Below are experts of layer 9 (counted from 0) of a mixture-of-experts language model. Rows are named up (a neuron's input weights, with its number) and show model dimensions 0-127. Each number is 128 + 24 x the weight over its row's rms, rounded and kept within 0 to 255. Numbers have three digits each.
Before each expert's rows: a language model's description of what the expert responds to. This comes from a sample of Wikipedia text that the model never trained on.

# expert 2
What it handles: Past-tense verbs and participles after was or a comma, such as elected, placed, died, located, contested, plus commas and line breaks in tables.
up3:090071132090108124131138142127155094153156134121110138112161110133102100136134132107148181128123118120130112094160096114094160136146120087112099143145096086133143110147116111138156157129145165154145120161116140133146142152134182137137118144195102104159124135134116126138153104095136127158090160163113123119100105122186127098123141131159093180090129148143128165167115100137120130149112
up4:144183136167164155126120147128145133118121109149123128049117131114094140136172091146096110156133139145117149117107126171115155121116117140136117133139093143145138140139132162103108139164125114153124112101096135132173097124142128138114162139144119213160102102138120144159170114108135135169105121119102122105090097146089119140108155177122151164133114146105141159139133153157139096152135
up5:134132127127163130143146111144137122132118074143181142067146121095138140134112138110108139174108129148125096093138113106125108138162149077154134110119159119170125117150127162144145130126141113137162117120120128076092142119105129129098104088121117153122176146152112138172150135127127130162117157137127154140163155123097141151145148122194141136080135122076175120136089129145117118174161
up6:104100119079112136150132105125170125116122148129101142118156084117148170156119118126101163123114110149173152110141096131105142106134078102118138150120072104124142122115127172134102142176139145155125152142114091181100159130117179150145122124155144128125175152061114109150154113134137151135108122155122108114123132132167177118138172152105150125096103121104112115131115118114116080143108
up7:119099135131147159140145123143140134132157091146154137137109154176136134120130108083071113119144132111098114108166164099133123129124105148135138095081162089168155137110115172126139158136140171134135127126132155119141182139101163118131092085122096151165145168126135108096143102198161128127117126127130145105132131138100112105140170149168123127128168131078138127151103156116153125137156
up8:130115156152155151154149142091113105132124118178126135087174126161137098129137078138162138162147173115131129160102137117107143115149169128102124118125124136167096141111117129137136116142138146130140115122105170109122162144099165177159136102138100171134107145078167130138124120081129131114119136123066137140156119101111113142172088119143187122110151179138151130110106103119139102134137
up9:154194145112100119141121091127136135093114141151139155141173140123085149092120093079127132157101131116151134149136120147155156170123127111127122120136112127144141122115097114131106124084142133130138119098126095151146175114093118099166089149154145110125130123125139132114182106136149157130116103154103061138117136172091116122145154130172110176107128101124160117143088124106182117140119

# expert 13
What it handles: Word-initial w pieces such as the w of wing, western, wide, and worship, plus the, opening parentheses and year digits.
up3:122125149124142122178121148100130137114063157168094084191114156127109162094143103149132104120153067164133080147157146126104159154135147115151125156121136104131113119164120144114119127114150132119177126127149131134135129129130155110113162125143108129152165073137120083112117107139123109099081107124105126114128101151142171108110117123160126141157145158136093138113083102140120106146154
up4:174103141128126137130164128103136145147126090140091109157130107149109119143167105087072155093161106134160138152138161134096137110131116097133126098097150128115120115108145168098135162105147130153123159121145099116146110135122174140128108107164114150146139096089078128121139112125103091126123115078123143082110141132190147175121112115107103148120146114128092183087120103111122116114119
up5:117159126117151117138123139135143112156117118135142073144154099111145107129114112133106128157141159159165176118120113163121125172128116162106140122157176083149143062147174128133108143151149134157091147170138135136160108098135112154168175130126099122175132119112154083131151091147139149118153148111131094099123098136184136136119143150121153150106123113150091125158154137111126138153159
up6:119131164105098118141142138102138121111164098124139115086125126145145114112122116146119136129137139170120169107145152084129116148197142112064161083124105107143119071127098170154173154155152126138162090143142121103146128101121144123135165159122089123106132134142136119100144103115148129143094137175101097119163147140173132115118125139095125169129142149095148121113109116126152082123094
up7:168069144111134165161161147136124144129124140150097112113112103114127177120167107143150157171139147127130094170143110159117186141122119117144148145125140094138182122154119122110140158118146115143151087098158161118119112160134118139110097155134090146150145120137158154084119154153130126150072120124131097106098114109110125137113132163126140170154146154153131170081155127094125134122140
up8:193105116097151103135181114128121114132149154132120084145123103145146135144135081158110187153105130121116162105133114117157139133123133141171130158087105103145154136169139111138135112109150139150137119136137119106110136117131115146110121127171161089168121128093181193131148128138120139112132140149171104100119121122164129148119152118107092161150110166141161166149154139083124142164127
up9:109121100150159122180133118086132160145099096134113134115110136102158125107089095127105152200139109131102163154169139100125128122132138116111114094116128131118071135132120108124123100135142131151172127122157140127090133166064109130158162123145125127131154126148126088139132155120166111110095137109118084154131116170124165107090111147159155104111137138097125141106126137108165095173109

# expert 10
What it handles: Verbs and -ing forms just before an object, such as uses, follows, describes, provide, playing, alongside, mostly in plot and character descriptions.
up4:110119105110143123143144135088146128123090132113142113161162155119091122138083090107132115128087122085128127148151153132180188083114130145132143149064114154135123153120147143132120151169145152108117137143092082123113143120088104155156107165143110109137115156134138118131193095161126117130114148129123141123121102119077145111153138116113150143146119143113138156118186092105111131167152
up5:132129150103123136156118113117111149122115141141167136112197086105165115088118114127138142134127163089106149106151148137160138113096105123128109134070072136110108125130116114128102121153135128142149077100160127155116121083118133123149153113102138156132102133085134160156145113192133163104156117134123083143121139139108095130120166119155131117153175184126171155114144127129123113161115
up6:094161141127139173114136097161174113098155083128145128145150095082140134167082120132091145099113124121106154096164134108110145085152134118083143117108133154083153086133101131136108165131142173144118085086132116135125158117074108160125105117139112124145132139125121098124141126170096167127113097152101159096118116128155113136136129114150093147158118097123079112120143124129117107143120
up7:156160100106125125125138106136159169147144152151157100110147080118134138114123135129105170105108140127141161150120145160124125148096173129165167110152105132123169163145126144099140092172147127133115098108138078121151097114145137137126149117177166143166160150152130148122118088134139107145133068119144111144150155150137195102139140137156100158084126137083116145128130141124123091133138
up8:137077171078123144170131133136130136119135121162139103126154138092108106122161101107176135169126150090142084108150095146120147122093101137129132127066144146142137120169123097145164128145138098152118122116133128118097093089088090148136128103105090144093116130100154110166104121150100135109123113133109151139118118101107137096157103112146118109125178143145144176116123171102146109112148
up9:128097148101097159157135091141121143177128083143130117120114109149075113098161113121134136146172127113108107097139155163104121106108127092076089078127103143136111132138158134112160090121134124146141132125099158096116123166158151049132089095111116167158119091150107109099142140162127129109099110137156115125137106118144146121129132125170113142139153136144128156144150123092138167135131
up10:100117147086137158119165108127130123130111139123118111140156098105154088120151143127116118126125101132150121114184143090100159117144163119114151097160136138130148100123131151101165148127146163162124073116138132074167135141154152150167092106142164084152148107144135176135142169127102107161129128087107124126103152161172157113143132123169122165116147146098139118140167126102171133133147

# expert 4
What it handles: Leading digits and decimal points in numbers, table cells and years, LaTeX subscripts like _{, and mid-word pieces such as og, ox, iqu.
up4:131123134144218106128133114158129124088093136140129111113130151130162181088120109112128175160108114085128155115122149118126158139121097120163103135114154088127108171138111152140108113140142180147112120097107124123123118108096101151135137077133093111124155123144134137144167123141097158117132125090130112154103137141116109098109175121175175129112126116123111153153187148134133128142150
up5:140148154149158143171110145117122113145150136159181128119127108180144136105153165098141102099157104117124116103123146141123182092101149159175155145107117159136093100142139130116132116101131122169139148142125158131111130141112082173124126149114140147106115133161141122135129098164100122129108151141084127097078131139136134123068165096144100153095120155146123139145124150117142119164190
up6:116079159075164121128152134119133103109151091132124078133115135147117145133167134187144132106119119142106142145137133100192149108131134154112117135110111117147088114142100126141138125104141150156112095108115176138076128122128167124122109128126124158153159104098099186162098157109107100142139124121113138150105156101152143097108153115125109130119120191080126131093085141128115112118138
up7:117145158149147121151108128125146117138114102109142105124116128154133129111137138126092131118132123111110163094109097176149126091164133110135137114086139128174114141149114188123161156139137150150155153106074156117102129098104134113127141090144133199148103105134148190123143179136092136155132085111103147132114159130127135103124122124112129098172087128097123166132156149155096084140133
up8:145108132127124145118160121099123121153097106122132090133166113153137126081163111135127106094121141146130138098142141172134140156134132139102132150066138127178106132108090131143120150141151173130128159098124195083070090135133133151167127121155102168104104137140115162072106107166087118132136169128150128105097165129157101128109126127134107117152137134130141155126126103097153104113110
up9:141117140124130103149139112119128151123120107146113145133112120166155146091134107102142114112134074153110126108119146121101150188029134082137110109073134135140125161138123105136074127109137125159149104120139121114116169132128092139091132124131120147128135097108118095091147116191096157160116145140163099124145157132116118157111130122148123154121113112120156178137138137128177102106145
up10:141102110138153100163147130135124125144158126143095141167146118125113164072135118110137131133111124133114102118118151127141151100093125091131129101118118126132088118098083142162110203119136153096131112157098151090138105144103123155147170137158162168164113091110171090090120119105129100156125117131135148115093143140166131131094143138138169125126104175139156136144099128075104105142148

# expert 9
What it handles: Opening pieces of words, such as the capital M starting the first sentence after a heading, plus em, ag, man, app.
up2:122111154084134135164120128147125136145150103074152149145097128161160105115128095100139153165172134124118131128142120117130109130163095096132164094101111150128136122113070109104113189096146168103149115098135104129114125128101153106143131131112139170136110129136164096141128118113107090132091116101101139100172152127101089111166118157138164190147128103128101143115112127137164111143101
up3:117164148118161099153146123104132120103130133157170164099138101155096172116134141120119107134102095164129106115140147141117178143132149137107078116110135132167122154146125095128190105117144192129130149146086153140112083099135091124097145119082110116112139122115149120125123114143161141123148140136075122095121154091174100110145118151117128146132186128135169130149134154100128140109143
up4:112130199098130167159134136128122134145172154102145106092145132090109131107128101161130112125118102157086164109099143135131143141186136095080090135136129126124084129126135123088158122128143138134133103122111112120139130146122173163121138145100112147143116129143131113099150099144134144080072138115102127126125123103074200114126142148131113134142099145137164133077104146109130095105125
up5:152148139156140099160145122111125127135176087146104118165142148172110115123090113148113116098181105149145135116138170125161137135149097063128143116126123113150134128162135147105126164108150129135135151148093092168128136108097172142156164106155121134137118141132187154138095105114157118128144117164104139149150143162132142121146125123115137145132161096097104144162152119074131086174133
up6:087115140098124124153120131121124105124096140107169123126100106114123143106120120124112129134109096126087125123103110175151175175166132081101138152128090171154125164093119145133101186142128132180119121120096126143143137161139094122139110122139149109130133106159109107128113179127137097118129146142131098108114147148123131121095146130154132133144150149107116181161141103068166173182112
up7:063146180127147147151109147115135117173111162096125110127123081138084136107125130133146121139131115142091161123123102104158148112166115116131158134094080125128070092158117140129165116098142094134163155106117126131131151149117166100141086137115137135157108110149129147150146093070122109131137129157135127086127133105118187117128126153122095125135133156142141152154144117110110095121073
up8:124137156091132102145143105098118134160140151118120082165138105127146114137110082081141137149132116150126155132136133134146137092171095113083163096101112117112173096104137115115136132138146152137126156132136089128082121080093109134109153115139147150093098143134153113123133120118102184115092148168112108137126119162119075110083116107139099110107157124137160156162144090121180105122131

# expert 15
What it handles: Periods after initials, colons after infobox fields, list dashes, and small function words like of, in, de, van.
up5:124137143144132157146137101129137148149159095150103105134127123101095166131117085141129150106142121113130099142123107129135144109099105104158116090132114130151177137138143156108169102161146078134136147091115150131133124128113137158136128096168085131181154105116176146118162085119155120153112163117085138146173114133126115132125203137104127130114135133092129110101119125146172091176162
up6:107143167106121122150120122136192146108098178147134158095139119108127146133116108104124130132106167131150184090150135104158169096149111136112142122134079094118157133110066105146133129109133127132142128123091123098142154137095153143123132113078138116124140091120151131121121154145129103129136105148137118138157111139106116160084167131120113144141191160103139135114164149132182111166088
up7:159166138100151165124136099111146143160072163104153090130118111103092123132122134173145140110135167147143120155145167144122174114156150122093161121117112108137125108147142148162169106161147172158087130085123125074158120098126146116100169094147120132141128110118167160142175131143136155113097125106098137128092164140110108164099138163124136134118123130115124107157105125138141106153121
up8:113140165101109133125140103114138140147099079147119098148172072125126146141128094093126118081128088104116128128085150130129157080136139120142165126151148093164148109149115115112094142145143149122120104070121189096129131129080093111163153093134132138082131120134125103134103095124105112153135128123106146153187109138126162127166131118142117113140165114152147141109106121144129131130176
up9:133111104135101111167157111120138133116148123129167136077148130091124113107152160149155144134134069117132149103132141113088160144167149148153129107099084121134140127131143128077162136116137144151153119140141147122089136159115153091184095150150121117136130084133139193121133133127117116112167092100132101136121111087095117134130157150171144123112171154125150193128137162142130138109139
up10:132136178142114135126152151110118120151174105176162159125133092078141141135185124106118117103169152151178112176148093119127129141169097091109121135111091167106144143137112170128164122090149145142146132172131086101114120088119147161141176135146121115115121130117136123106143093135141165098116134100130105153163143119116159134149136146123105149122133128134137116147161099170160138139133
up11:114114114130091122122156140106152105105149102148130108093147088120088190160125131113105126111157128177102165125152141192127164106128124124115139103133125133125190116116116170149131140121137141121124091112130108118089113108095101134122115137140130181143144084134145148082144129142113163120100152150067134127093119096119118135166137161135098120092133126100101109098158152130103103115104

# expert 1
What it handles: Nouns naming creative works and formats, especially in music and film articles, such as album, song, single, film, CD.
up3:147130131128148135121165134123149105166123099089149168082153074110152150089126106116103141118173108170123129131136127145122168104145118111154110142083138135117149119172134116130126134144150131122146144078136168159117084115107140107106110157166144126131129131126099109100149137163093164089145129151108167095108123124114111135095165128133156120100150145140165122138195138154095085116145
up4:136145169111103137130150139125171141138170097191140134173136114077108141108143090132125120103138148141164166152146125114127159137155111131160173149179132098187135148182108149124139148110151107118169143114129141122176159108106119107134135118123138135159143125062153141122102098147165137166150130088122095131114126171133085125104146142155128119118117106127130139127109113130122139128145
up5:124133160130108152158130127124152145112125131124098146094166114129162128132124147099143128124141146107099096123122125165118146153140159096110193112101156136118106119148128116124142079146156113162124091075143140094149078165138138123156152076150108111140139110120095183140116138115128110122097163131152132128195125124144143163116116159154091149165116143125136115103177143106145135180110
up6:092150108117132099129147106103124134130071131150137132119150112130176113139124170119097091116131130136167107154151148130150196131108102143171168153129118130178114085171094128126165122110131153146129122132114124102100119126139135052117119107158055155140126109141140118090120106137157105145116135125136095091097157116118102151169109149123137144135111138109097157138113139143147140119116
up7:119122127143149160131176129167199156096084116085121152155114144122143166124132133119118096121123106129120128132127097106100180149119154122099137154108103134168130128159137119114135141110150133111144156133109159146114129111108144142111151072150166131116116147104137120144145145172093147138115130112130098132137106118131145173097138150187147092082114165083120109155170127080132102134139
up8:160135127110161178143141111112136123170166094108134144120178107084102175106108108104123091105129145104119154153143091142124152085146160165139152140145117126156089141151127168151138133092148086136162116120115134149102116125098151136082170121127157113119158152156123118113135116132129138109162093136138149142163132117155112139127128141125181134122151118123131117110169154115167072126172
up9:127120150116145176177148158130135120116152156125122156125149154180093160085114157127090132133175118149112130165129092152103130109153119167112115132154122117162171137129128185065153129118150106165126121147104094133113141140135151133096148096183127134130114106146142141110130112158128168124170105162111141145150112123149132116119122117127100128142134138108086134082101146142160082118147

# expert 8
What it handles: Field names and final digits in infobox lists and coordinates, such as Location, Dialling code, Website, Genus, plus the following colon.
up2:108139145098091115133138110116163155065095128171123158085122115133139140104108091084098120177132139128117140127164126125162138113175088134124144132159067134176143123095156111126130159100152116147116153084105132112167122133124129139136183105123118158146163140121143135124127069150111154086165147104124109143133144122133139118131145132168136140089122140121086143141115124128127140113085
up3:172150152123144120115151105089136146120123120122105178128124108131178106100097093075100162126092130121134146141122125109198113151166168102148126094135120130135126149132135110097111161133161113153144164107121148101139132085100150136107154114122116156169135120087180095138133134142161161147139125143097103108154158126173146127107134112177119146131107128095149143133175106112119132114144
up4:120144137103117087164120110141137155093129094106201075126094112106118083106162090141125167137140123125109132094142099163151124117156110154082091136140122139141092125152110107096115142123135148155114146134130115168133157100090120151109152120119119158131183133139149181135171122169097121128144091160105128092104139093115119131131140168104137094152120156127144156135125152135142131140121
up5:124135162101160126141133140142139134120124115189139140150173094141127128123124135101139119126096113081115133124105152147089120131124154070139130091083100150159135139123159118164151166103145127145133112100170108153118124141116106119155131122137131143091105145097144093136176157114117166124133116105137134132132125129105156116123176199130116139125143156114154207106172115143168146120118
up6:166141144123155124144125130126133130152154114116148136127109108103145087087146145104121143073095151114097112129139114131145152114106123152108177110150134146177147125091121180117101137129157134146146146119115119148128145133160164144151160142168127148171171125078082189122125126133130107172095130142146136126181117113107144137164173134145131129133107117100132102120135177146179118156152
up7:128151101093162085168127113112130158142123100129122100118151131114116119064150091123176131093102121156119147169097149137129116117125127166110125117132132134123114115117094168118120110132146115142110109110155119142109119135091126128104182136105164136136154125095142165133135143127165094163070137099101123122211136110130119140111132177158109142100121110118116156173138166142110147101118
up8:154148157111096114124141135150142132174167115126149124131147131084131169073138136144126136109136083156126134196130136108124131138187127168165092130133139143137127155147140100090147098128158121153137132135104161129152123119099148099077135049121130134137137122109122144136126175127150114181110086123149136141142141131107130103103170153118133149134129143102128118097125177094152135113146

# expert 11
What it handles: Modal verbs before a verb, such as would, can, should, could, and word fragments starting th in running prose.
up2:094109120114092129138160107082126161157095076109125151126135094141117125070127145107117121113108114122142145167126127165134149145170147167126138098115110159118113137127098096119080093116144122143131099156105071111134118112121098146145116125097121146146124114132087159162161108178135161112152112093152072108124129114089101143103118137172154129140152149155125137165151137108124122151158
up3:136111154093135159144108111154139138102101107146113082097111088160152150117124089099145135146120084135147106138082150114088172119115081089101163132118137126126168094111156142113131157128145142145112117151137108098162178104142154148115099125106133166152120082165146146151168130150121112132132144085089115135131163167147141131085114135146114137108143155133163142136162127117137128159164
up4:143088145111110156141159129101140111092118141103127152113140129174085127114115075142117123144154135126115152181120114121156139139107121124087147143120099114152113070161156124094103096113134148135141129123060159100150134094112148119141090135151141133157173125086087117099155126111135148128147129142130081103103134105148139121121115108182073143099132104109116114130109145146156114165110
up5:118099145078149160151151126164129101140147126145152136143126086101094090134120133097150153154138131147124098085178152151111127146124107111105105105125128138158130116155109130126124132079144128186145142146108091121176189096127104111134133136129137158154131087103109169156159138155125140124150101147132120071115140145106126151150144105151088146144139173130163122164133128095115119138168
up6:139156138127135139159137118148130115125122127154143105143155134129129117128108115136142151158100132115124124103124118091152147055170141127144169136084093151145152140114151149136149149116149155155146137137088188090157144124139107125164082101097112124178147133136168134124175121121091144128108143093134133105092107111129108134057141137104130164132128151101150158096176174109109112124131
up7:099142140086093153141133082092173142122151109125163108157101127151156166077145113138144121181124132139163137146131131133163132103122137088142143122100135081123132122181153124101157156162149167108128138064120139106136105134099142147143106094108114133134157094134124132170123151129139123155149105138102095155165092118133126105101151156133125154102126139087134113091160099110137114155111
up8:068126156112141083124177122096123123093146112142157122149168123116139177133112104105127150152134135128175137139106191100133159116135158076104147119114133098117123077143127087088119119160140159168144122082108100127127164100128127107093143123136100153146175150097130145117114136127139113096126154104102132150125124114104125111114132126122117109100155122139141114127116110104136189119081

# expert 12
What it handles: Closing parentheses, brackets and quotation marks ending asides like (aged 18) or 137 in, plus table pipes and articles.
up4:104107147109141150147114097121126098127146095103166104139137083112178139107089082123101107103160178103105104146134100119136135096142162147145155143129085115143145124143101167126083173127132147126152134113111127135156148102114141079153130106107065125117119099159116122129144136141128101130100147167140150149103131120180145126140145124142118111161139101145121152144158105174107109178104
up5:110083141081111165122147104069121123131156141151132173146140140136107095126130111149150171168134097118091104141104110137168135082118104120134116107117141123153129095175140111127127136107134157131159096131110106124137149139118111079109115087169106067083116135115112147125157102110131156113147163086134121134131130137100147178121154113088161155111103157144135123163152124130132116162122
up6:154146103101130130165114122155159155143134123088122140102147122126097146133145055087119148153140142126157156080133125102148112157137107107128139105098127102125081115110096128086161149153129126164138084145091137154127127118131113129119149123120091145141130139135170110162124103157157161130112108138098139105179173137124136155095147133171108146104124134120144095164160170092095166127133
up7:152147131131117116132172137150131094158132123185152167144146104152121121129147094068129146096160119098137141074129123091110117135138124092155124130132114105129126101133129167141098137147144152128112129100100102161131099126120145122107125158133114126174173120121150143123113119130057092142156114102147148085081132126184152125124164163165107152122140145145090158104136170124131154135130
up8:158104133142095143192154127107106118134091108119099103155090126128148123121152162138129138157106118137097150161121132133143129142083140105120113118125093097112123108101108118151079102157135133162111149104145102106085187107118161057128161166136119117135099112085133149152130107121147148122108117133098089100132128076130109093149108145131172147121130112086135156099098125122127151136124
up9:131174129157102187158109132139153147138153161148108127162172093173118149098162115123154132132132090099130128151138108105083126160146140131154110138111064139147092099155108134116120179153134130150136101125135151128135102132103106088132147107152152080142139091172129129090121144101122107131144105094094109080112147128135140145131125119155118118143121153090149155126089160092119116129138
up10:122165135146122089132112069119108145112142171114133143178123120135103179100124135077114151110143122176151171143132135144124142154101077107151156139108135122127112149129114137088124113118133154168122104128106125138094101148103148093118102096115112138175129094127133106130155091085112131131124123100076123133174172143121076115095131151116119131126089108088153115088123114131126146146130

# expert 7
What it handles: Single digits inside numbers, especially after a decimal point in statistics and measurements, such as 53.4, 3.38, 3.9.
up4:117127128121136133135167094127139157169174117174092119118143108155145148113112116113164120125118101199105158149090113110148137097112112146127185143151099145138124132141124167147147142103138151135116092175116108132108152158127139112101114089128161148154134135114193138083141169127132174134109151109119123110126157134136145108084131165125102153146138142125130160153130168154161158139147
up5:151126127119107130135136120145152111116129099135146105147117106103119123116059157112058141157139147166152135125149167130129128121103109132077143167127115112126152069121177143091106131147149129125104117147131149098146120114146122117096101127099157164170173117124128101094089100150122117103136091105112133098145140168101152141117149145115093125109135113126185148126117166125146116180157
up6:149102141100090118152172085105163119101131104115124126109140137132129116103134140133107155187161123179119137100111155143139134120136056121111105092112117136124137092152079160155110148114151124155105138159117154140090131072134132160124104126128102131144172127140142118124114130167146142123118134112145082174116139113126137120143150171194117158131143161139131106121124125105149130175157
up7:137145136117104158146128100109134133136149131120134118116105101113159119126139136118123152138158090146080129121121106158141125146152095122168154099088133133161133169175123155096125149116142156118128151104171091153116167062094117153105109113120113098118168103151172115147129145094141108144132099122081171120182114144094178102152112153123135157131115103112146177128117138145133147130164
up8:083108132109114157151113137132138123164104103154113128122136114125120127076108055110137123119110121161163122129111137108126125127120165108133108144129091139134113152083136189144091098142132120183134138135097134138129138110118097122163101101183044081113111140127105174133131083121134109110135128103116126102126095082140133127149148114156145110157132129077111129141126138124141117146137
up9:081127151088149127121125128162144124167122103122116139136123083136121132121109157099166103168110139155101167128124122110143147104166132150126188141071097124146092106158137115091118151135139159147105165104128136077117088111132097163124107124142124160111160071122118070101115112117126141119135111135151123120173150148130164121111133166120115129083141120136119160101113155145136150156105
up10:161140100105133114145137105081141152133151136149123115137134093146146082130083130083121117155113113096109137150117131143139143082090152149135138133070092112135137078177105121143136112107144114141112110149134131086117122110125150126113128118107107142130179130091138138097132177135110166167112104093107136089161146116142141127124141124135134111106084099125198136095153167124162137166130

# expert 0
What it handles: Adjective endings like -ical, -ic, -ial after a word stem, plus plural quantifiers such as several, many, other, these, various.
up3:128117153115147086144163118132136147085078102164132147088171111141120173141117126110148174159143100131132120139104121127168182145114153162082152088146127146117152142132099117109112106130151180140105098133081145109114192114122147097112143121135130130121141109129117154143117149121096123162091155157128142082137109129133129128170093129138147122178140116147137129126117102146128144155176
up4:132120166135135097142138124156141130115132120171157139134095104116130145096134100099130127168152103106159141132180128142176150116137143149171145103101124113105124135137117127154088105086139117160186080118118161117134154106110110124109098116114116131189132153105095173120159118191119137147097136179139068092107140132130141123136147131124122121143138119112141158165165126138124094143107
up5:126139153126133131146168100161141164141128162138123155139141107130143131100131120121111134177158123133112167163183134141149139119110110085166134111121102123130137134175140127152158075136139131141119112123100134140085189103081152115135133125123162089191135136086117173142163114106115096133145108117163109128161167128133119109121142137148123158142157100066157143118135119113150088135112
up6:102127123073151152168149096163154128184133151116127147109121127154165143091099122085129127149141095174104170104164124133142160135144123085145105120104093115116065148143105132125129119124139134150147091063114155152098138145110109159138075104085122109143136119100136095128129108116128097130119154121148118120122178142098119117097136134128131146145144126103185119123134138149128129111104
up7:087143126108120140151146104090165135156136094117136122106139149141159138142108112083132130167140146108118213167122148095138126148122103116127152115142121137120093129134149134125137126154146121150117199099118126150149156103086126145144098122092098109166144146122136125094165107173159128111129151135143085184131156137150118130085172118131167142102136129072138145113142130125128137122102
up8:129098133097144114140141112134153163121130107169149118133112118138105160086111153110177127169127133118111148149106178112151121146122148114108137093122123109154142148130125132119148097130152111130156135154090135137125152083069170131163152108118123097212135145110112177151142141140101106152173146125086112128151115158153104136138142116130172149155168102105129134106142137092135136124080
up9:159066135079119184136144139092167080139165121171163098130110133078134123122114077107159120130119140129165131118122117159120165072133136101124124118100106098128108085118117177120135125104143103128155105096103152159104157143098108114156125127155073129127126133146111128131141138165133114136119141107143136115136114108132158141131157144130164122080151133161148127120161139106165107134135

# expert 14
What it handles: First pieces of split words like D in Domain, Spec, pos, surr, plus the and of before nouns, and digits in years and coordinates.
up4:138133095111139155137159114135142156163152129139143139130123139138085127128139126130087144095134129110084135118122069145149126144097114126081125078164136118142127094133123150103134088161141135125118138112107181139115163072079150177161132146145087132143100145105138119154172115138110111166134127173160098099104169155077128102131164132142124131101178134123148131137130123119152153124130
up5:143125140111138129143149099149128128141100116062147125147122118120133118130091088114083168134137106105136155142200151145147115124157089121111126093118093125160099120130117107080069096134151124165111130109141120154134170088109121138163105097112118099113125117086108098117152117126125102089133179101138106154119120157077141143131128148112116137113103122114102166105164145109142110113152
up6:064133161108132151134125114119121143148189131146137137108161114158131160122121137127133111172127138172122128096170138120111130133160174145106101143080102119133157147144105168107138149114149153135141176122129148143106132123101166118150134124138128129137098117094140114136119076150158160128129167099164116155124127142143147121126101098129154167066103094124171140118101109164134095129173
up7:125103117124099090163128123126147144140164145133084142105092142124122155083102118110148132215134117127140129130117134153130148137136119132102111094143145153124105122137108151133138108061156118164125133095107137149101138115073143086158129121110110087172113128107113112173153121142085128125090141151105081138141148163093102130121150156170127130133174135131156129100130164127149107127112
up8:105159136116088090177104107139148161128128089145148131131134108108149116094172080126130136136122145108163142121129133181168120129122105111096117099096116144134165131113137135116121144100135108106150136140110108146117123120125143158115136153178086131104116112085132153095156133156161105141121127135148064157159133072184132122114118119097113163082118089133128161160152113122120095138117
up9:049130134106144125129149107094123163132114170119123127131119114159134118125096141141127164138115138126106112165114134133139124140120130123130131108145147128124142137094112168086130109134142116127173136125132118086160113126123164099124129124141094106159178049108126170110129127113132173139070073122137132116115092148089102174094146125165148178153111130094124132130131166124145148150140
up10:122138168118148133131151149133116140161066123122127120114103128090124141100145148143113128128106108123123158151113154169129113143116119095119129128130165113130104131141128096105132134176165149125139138164156100106100092060073113108116146096118121103166123149097104108120157157115088091098092113144142121148103152125158180152088129103131159106108101086078110135093155133128146105119121